Below are experts of layer 7 (counted from 0) of a mixture-of-experts language model. Rows are named gate (a neuron's input weights, with its number), up (a neuron's input weights, with its number) and show model dimensions 0-127. Each number is 500 + 40 x the weight over its row's rms, rounded and kept within 0 to 999. Numbers have three digits each.
Before each expert's rows: "comes after" lists some tokens at least twice as common just before its tokens as in all text. This comes from a sample of Wikipedia text that the model never trained on. Tokens count by the router's weight.

# expert 23
comes after: " |", "|", "–", " −", " +", "/"
gate0:442469487472440443485489450466565545503507430534488454532451448389513491495418502489469489542491475480525495509557495481533488522468518508550436490486474487425609459531543529475468516538488491482531500495494603460557501531548552441441504482458510486555554480552481508572556518450457450545490521540482510439541491447483455561455529517445498545530479417527440516483546547495492512521528
up0:480565466475478491446426442488523497524483538461512396489457561472531575562459501524456518523509485519484514642519463543570480545507540548455516496439470493467508454494475422508479526465481491483557525569475512476578512458559452433490538579535418532532489511522494494518563519498498457464504517561475513557433518479551537531515461485541475505522483502436497524564538475510473495543530
gate1:453550517429589496550485508419440523514554435483515461486438544580490482504519465470514476517510479583482562478490465531453486466524525469517489524478519469360470472474511501459526528575485425484518484543489522531530523534562476471462455503475442476404486484456478529512510422489495460535485525523437487475552517474496475457494531439515485456436513493500424566564560455512494503508541
up1:543495437424465582549519506490488464493470537471557524435549517460467506549483576519468511505523496422474523498501548415493500522409468428541393497488530476480472538478489494519471469478511535513451468509524557404449516491421440602488460469490573471557515460500434479490492546456490475452538529554539525520517523517559524514484515440462478455513533511449509516466484521525538510456548
gate2:495557560472527437453522566515597526544456490633510441536443521570511499401518533545469503518532506490507531455452527487490492523533477501478436513443515508496513496506478486514508509477515485508493492483443488449540486551524466526511535540505454508456511465468563564565520476478509388564511445490504532581541488517458621496538488459465570567464487525514493475533464470490480484460513
up2:496542519496478515568482520460489551544516521566444468472488519549544580561462547461542501545452538477501461477523466511525525451569489507534437514488412505495555604440508454455552527571571503513576487465456511556580498532444461554545491480448562497526548521531438514545498479492551481506448477480439543551446477505462514507470489558490471519496493522485455568563538468474524508553490
gate3:540518480494504561549475531457530555512569414481476544556444555500545498484541534456520441490547476496484460431512498496527510497467535567502483489494508579538482510522482437507517494525527517432513461530462424424463495508596491550497496498513536502441429513611486511469439543490488476563428550509484574523524510432473451459491509484536471516466471461504536479488442565438449448473440
up3:476534544499421465485563513485485441412512459485503569443578532507470495517489533461534482554545463513537481550468544508486529526574532518442493486446521462430453506529477507532494440479543542420480545475392524471496517529417526505466466528487464499544512465494484535413493535473551566524535504486461485490506535509464497516524425508498614471524483508549527530545455490490525514598441
gate4:446536490496500503520468497469493453508487495513459465516511429531541444460482452400542502488529533523487481503499533495508593547529524468540574419416532493489547563430490509505458455490482553498511532479549542444456534499548537478459494428526572510567489458541484499530571439560441443468521419494462538497462498516502506455602523511506516482511538437467558456536448454450485553505493
up4:524533545594517492536550458448490484524475441514460524455433527465520502500531459531515432497481549505469386550476531505498491480465535481486437496469481434473467506541452467530401577521460536492504616499517481518459428462492503478507610495456498471438584475523445497497528467506494514489451474456521457480525558547515497555472496464496439540545554484480508473490535470438442537527497
gate5:473460523528438504515531462459530487546457495471540484568515495545446562508544448469539462540547456507475551533431451466509519500461525495550532505478498459514426606474509524547557397547505483501544541523494557545510494422540471515508592570428515527448518483453497530529523478504504462451477508531482559455583441438416485474488459482511591501461477497502534487494491551515540523475480
up5:475558544402530524534493488456468560447482487514498453503514497509457521483528500512522521459454525487520473510527483487449502460513451545436475451499472493487495547519496480511500485547531467487528511448539519522517568474540560430442555573575442509608473444514477438467543521479507492458533432469483568514532484542503450614418435513504441456528502445504500422451521483506547445462448
gate6:477514532587520500462463468508505565495532501439445500500532476500518512445532431593511465534458451525501516527496493528457507498527512476455462542522502441412541527346471471529497557564500565495489450535450482473493529506531533569484469432434458500471538550469567529532433540517473437438495496481451539484491450567515523536509473506485464512477475467536531533468550561450518504452455
up6:547541521548521464513522500480490484511530507464554557401476481483552576502492478508468418521496507480526517481566537536488539515464471599546461494494463570544446560492441527521502445504529510408461468463448471518540503476500493494439510491439488548508472514599456552521540453501501446534534501529498479474443445475486454457477530454472526530437550533546479475464547397521561481446443
gate7:499483476509549493518510510505520451497476564503475526514422436475492506484572510546478465476474640522535478583499500481528528519434451550456518517448489474557506484524467503470500474528550521473498479532504606516460582456541456457572549483537466467502509466513443506562403479485469430484468550490480510562467442479490426519514536494469526500487462477582471525530415494520483557559515
up7:453487515450486493481487558481493564403516541462529475469486489557435499491475555525490456524550439494485499492470429562556549534518485435494513469593489472460519535542484556509522496502429568531494419475463459464487452532523509482430498542560495492511535500517469483504503503541521481523439571496511517511523438529427524464438426525473457474618554483469592508518550486519466458478548

# expert 32
comes after: " as", " is", " with", " of", " was", " for"
gate0:485524408491495466468506532595484458538528529525499504541525490518521484535461481562541447512517544530464497431496430436473429557441562547525511533479566431543440457570475505554543524549511487540503553442475513606514519545522510475515520497479506501513570529526498487417533501505499466399466508479562491540453522566541485527490506466476526447498529496532560468521473489565502434455542
up0:469510467447555483522522531497523520508429545516497509500494451467390531542479400530504530504474468532467516469469464467503474505441555570483501438547385502493457477534512488529503499505551484545560516499461567519494521548511558473438510568492523527463486460502453462507457506481502554503459453556429595492496525545526483506465484533480502435408520494555474550453452502572510500515597
gate1:495505586474463531435502444485486504529522489543516486543534547458444483465534484561480486499403456563522473522492505483492532574472498435472439466518481558531454481508490555458529499540573504506477505502474605494406478480506431523483487538440473442481470498549574493472450510490447518400513480508447485524419462537464468408546524521495450482535521515499538488561537470536450531463463
up1:498515530560483525542479562514530522539490434506462473513445486485478406520455499464527463529519599483513565494472580486444501544480520481483535434484437556559467546499489574549470474509501437452461522514445463484476517474475492520445430493557487474498527465586476527451538512558444536480496535522514492561551511522589542485397502432563521545425498472499435503499500524514535540521480
gate2:550519513494526457544479526504525584517501530508526499513497558490464450486468508499482469462439534485523447544434516483543542458476494497529564474487577558488567473444446495539477536524505504507494491551524577524544548449546433500485487562579405515453510461498611451441455434437477429470499445500508501466554429484471436518507472454462501463510473445521453528543473508503561474505558
up2:474465493515438557474495529539524431509428557487554494473524469545479488528524513517485527546511514484529468515477491521506586461498463477417523547510437431498550513523498513523542541523491453565445511448526453489432494600474493478541468480500573559572552548472544502489532498547477521549513517623509526560464539490434463485480511515495509536542463464492502476554491562554438577421503
gate3:480496468447527521468608522535486568467466503554552445467479480489494429427436434504550512518550459492515436475503513421532510579477505527494486580456453533494541474488506472442504528549494531501541560482465474496570437440488587463503488533484522560503543491521468544457502570569509531493552517504490502448450507525482490516468562499502460520481444399461464463530464513441480495529438
up3:493455462463581552553585616408515410508533532480446553456469546484548479447477532519517569543478498504484454482489496483610488490519447475503485535522467490486501523505510531496533557483475537461437491487447520446473497479568499514484560477550539507490572527536475465496564533556486587512440515514524516524483475534526552475500543460456519484495476515470530586508566508456564483483527
gate4:541543460465475466490487492584486586447490517474522573519487520476503556483487587466487546493478499551539502519464485547553569509528488474552484476511506522553534450546525516527525474463479568545473484476460547507469551451472449494483547550538469522509450620465460459544484570513499437450478468534504453557532538565513479481537490554518424470475521502505567485587379503523500501518489
up4:483508543460486453496471441554506535491487483481497557471502467473437506472564449475509381512480479586525410468536550522466464496502522456522508523477501490439498412494479473517554523585485447475521457501494519490401489516504460381503543471543438511491531511480479493507525490457440447456472559502492451514479585499543524500567498535575463457472545521485497575533489449521548447492476
gate5:470459514526481430487486498453546503519474471514470465536490468590487475506532523535489542484498528557468555582527498505418474569518543510485427471469441405442566499503519544507530517488433597495567523436533555533505521486538517477524498564507490548456508456439499513525523529540504501504498545496561452482517503598397480452504515454539529495477482459486501626507470516486460470470508
up5:497540538478518478433463469428553567555488561536473423437557522561489451525532516496533468503507514506490498513435539514496457438459542432546500476470524495589563480541543528470521567471462486494519561431515472520489502498545507468479455526521503501546406530433564437547549533544551573546514527495510542550498521546530519492577540489475444494445541480515512444451498465442493474450526
gate6:493493502436490523554488490489499469516480446424494553546539541455510492459594525438482479527517531487578466473510558490527525575489460499476497440467535480520483483527481478533548551495486506512540431561468537581502505568529431568581492504492532522428435400431486458489507464516512506496475534595475540500431538501474552547492479437540444540490504437477555480482504498519430483454500
up6:498496495446497534452469522531539514496494534516540492529504439447472551502477538492484543512497577514561543516483474471528392496468444431509584461538527480441558493466472528482467484558543534477489498516472513537506433509551413513438548526512507496519398498486494550496498452508492486637491537527573446473416500462484491487486513485518531421444596462513451487507540489506480546458474
gate7:593535455532468480513510499427459539469532471486500492581466530534506471441445491515504497589509557516566521424425491516460529506525529483460421492518503470527548481491479553520552515459503441525489553548556483484502338553497506493488469522445447474435576479585479533545514509452524464479509453497516480534534465474407546486516480538542511446502515442511503495494486472473477494527511
up7:563499603530455524469465512512420478529490599537456436476475530489501445499474581554507550503483445434404503503486496397453490552531541480437527529481514526480514461501573508517409511478475455448530431496568497526564461503524539530477513477537514502539527491465469512510513551448475500528469472570553546512479483502509490484477491508556472446460571515450495504504478477518497526572425

# expert 9
comes after: ".", "–", ";", "°", ":", "″"
gate0:440464477522476533567517472561529579447532502466513425441509433558442516470525463494452527511489520483455512537548527497521563465498506483490395512532460474492575474535456483443424535500584510515499472456446526540462477508533483543609515553428428479502454518445533513503455539583499481485502568512503520515564545527501498480508468517414423512477521487472538535490489475532489482456520
up0:463472474429556479404473440519494463495535498565527520446512521502542529478482449486485449510508559499495483419467545491505530441552478425481524512554494536499492563480509414481574475461485497462464491527558531474518501491515532589463503544515497533483504424471579469510497458428443488500525460564492489462452552492484459485539477573465560562503434445606460530546467547513503493510533
gate1:469483495525453446473511509506522465454572439478544509470533507524493527496490523521463457458472506476444568519518499449501494496488515562472473519464508493500454467519490444522534557469492459518522490440418513553478510488616388503414426550506560463472496467595473471568547487496575479465450495473473414553558489561511496600535458510463476538470511533498511527508533533492443441500498
up1:465537462429452486536465528481520431497520501468485489436544493509477552501524478491528461477467531422578468498426484530497485501485542518547463464545478418482491483504515572462490468545455512474506457474525469439529499454505516503553499466592480495480506480511533450571478471527435586498426471534479443492488513590528534484454576505511564446607461490532456501476568593499445518505502
gate2:503506423423520542515550498369498490461585445555485466539525479477533501460514509479537495559492421506457458496550491462490475504492459482518463517493525498491463518473480490451563471555515570488558556592469525456429532522559468532514484511519527484529520569476504511509501524491495479469487563462540529426516571499499521586493519547469517504507473533550517567491468471515475459560626
up2:477515483467468497549553529472449537488481522525451436450444489489521519526505533526543509456476498488486538494460491520568498434536545489461574425609574484478473472574493513538499551543504508456456529474522496480561490477553487471453495461501485534521560495482573567505502548460502439460515540449467477525534537434463477561481480544447517594528495449357529486491538468491466492453460
gate3:555535465553475461572394500504441471531484550508454517540487543536507514446505496454496515486502464478456460446427527490482490434535557411502456507521430506536567525465465547537530522514479522486483448548538430389469503487509512461423531503472495435464528494495462561512545503564484516505512501494483508550542483508499443496553480528460432550532574441556486491511548526536531415550506
up3:451511538473425480479562459449483534550491554548407441518520510471481436465483416456536468549501509509478535482438505529403502503507445486494480466533502472509548525417503480402506539526525495484486479467442516579514546473445503460490507583481530482478534464470490520577512501530533581491483489459532456561515508479427467498544468439543525489505481474417434516482494525580475491559513
gate4:551507466492533479518465533576504515502438547480496522483549474457523438588456488503519500487508536470556514483458466504492540473540545512494519433498460504541531414476574510526515499541450520542514494514534490590497540564476459552500451511504473453460530608462569515539575504455536376459442546492492565509508555565477464491549522488534481530496465470566532584459466522538510525504488
up4:490567436521527536462518543533513588463536490434521479498445507485510534504464474589530458562442528481502522524473533529530499483407535460494560526488522485465523540469471558537547512413502501535491521496466438487503426542455540518487527513595546484519486534488528471516498536608557522503500590531505409483433571467531530517438464431489496547566524469506513485483478489518538453505531
gate5:545469409485527481512452548521505507570503486454501387467550444483467443457452488531533480513512481475459503492474542478466498520497513530476521501486492463510425502482541440460478538443553532494496580488530460507558467447513545483512480520528630520534454481544485547457510477503534475453578568464508583520497489572443512473543468559519514456497504525525515513491469507553376491469440
up5:495496520497506552438506568437444452504479484469458456450460461454504521538479576467508466506511525533565505528538541381474531445507497486543485535425545497464505512496510494443535552500454555478494584460479483488506487492478493486585513507511502496487504430516520507453563491408545473551558448501528513557495538579461443433415500525424413518442506495530526476468472493509490445521453
gate6:493603559478486512504496520482493437565509581434540545566509502459525495471545479468537480478458457560498536483491485474581506496558510479563474498460451483467427503459489473466562556530485447421526447461461537521492480563582539540538501486463499535501520522567506505464496473541570512457489540560508527472518579504423548449495462571510496581494471511481561584528515487468468498521490
up6:497487486495526467520542476513560443573567510467444497540489508479504480462506500532471537501566481472460536454484461475496589514494556559443515469426503493518515594522507574496464444539492547393423536478530481497525450559422484449491469504464498438504464515524522452530518537493407450638529510540510433510477523507533506468526418468497472475449452478455495510480493504523492538501505
gate7:518486533565496510485545488371512429461426513482496488397460569554475448465571483514513551516500478447492508509515517499484528470481524444449529486455527429459502520581541508489544449513534477542460469517482522496485562454499495476467513513516516490558506505463434570481496538526513418421525515444533435444497597555498478452507465520580542523508502502533526509533453515554548505465462
up7:488498603525541519455560610503539540570513486509557417514501550500488491493596563400463487526565525474453534484445547526496539480551508465511502514513485553505536489475517547499487551528503458533496516549533483447511563502533507441505465482544533492468460570504552521540555501496482538481523478492481517489480527484504511445522501507525575405522474462478565484600465466536499416487551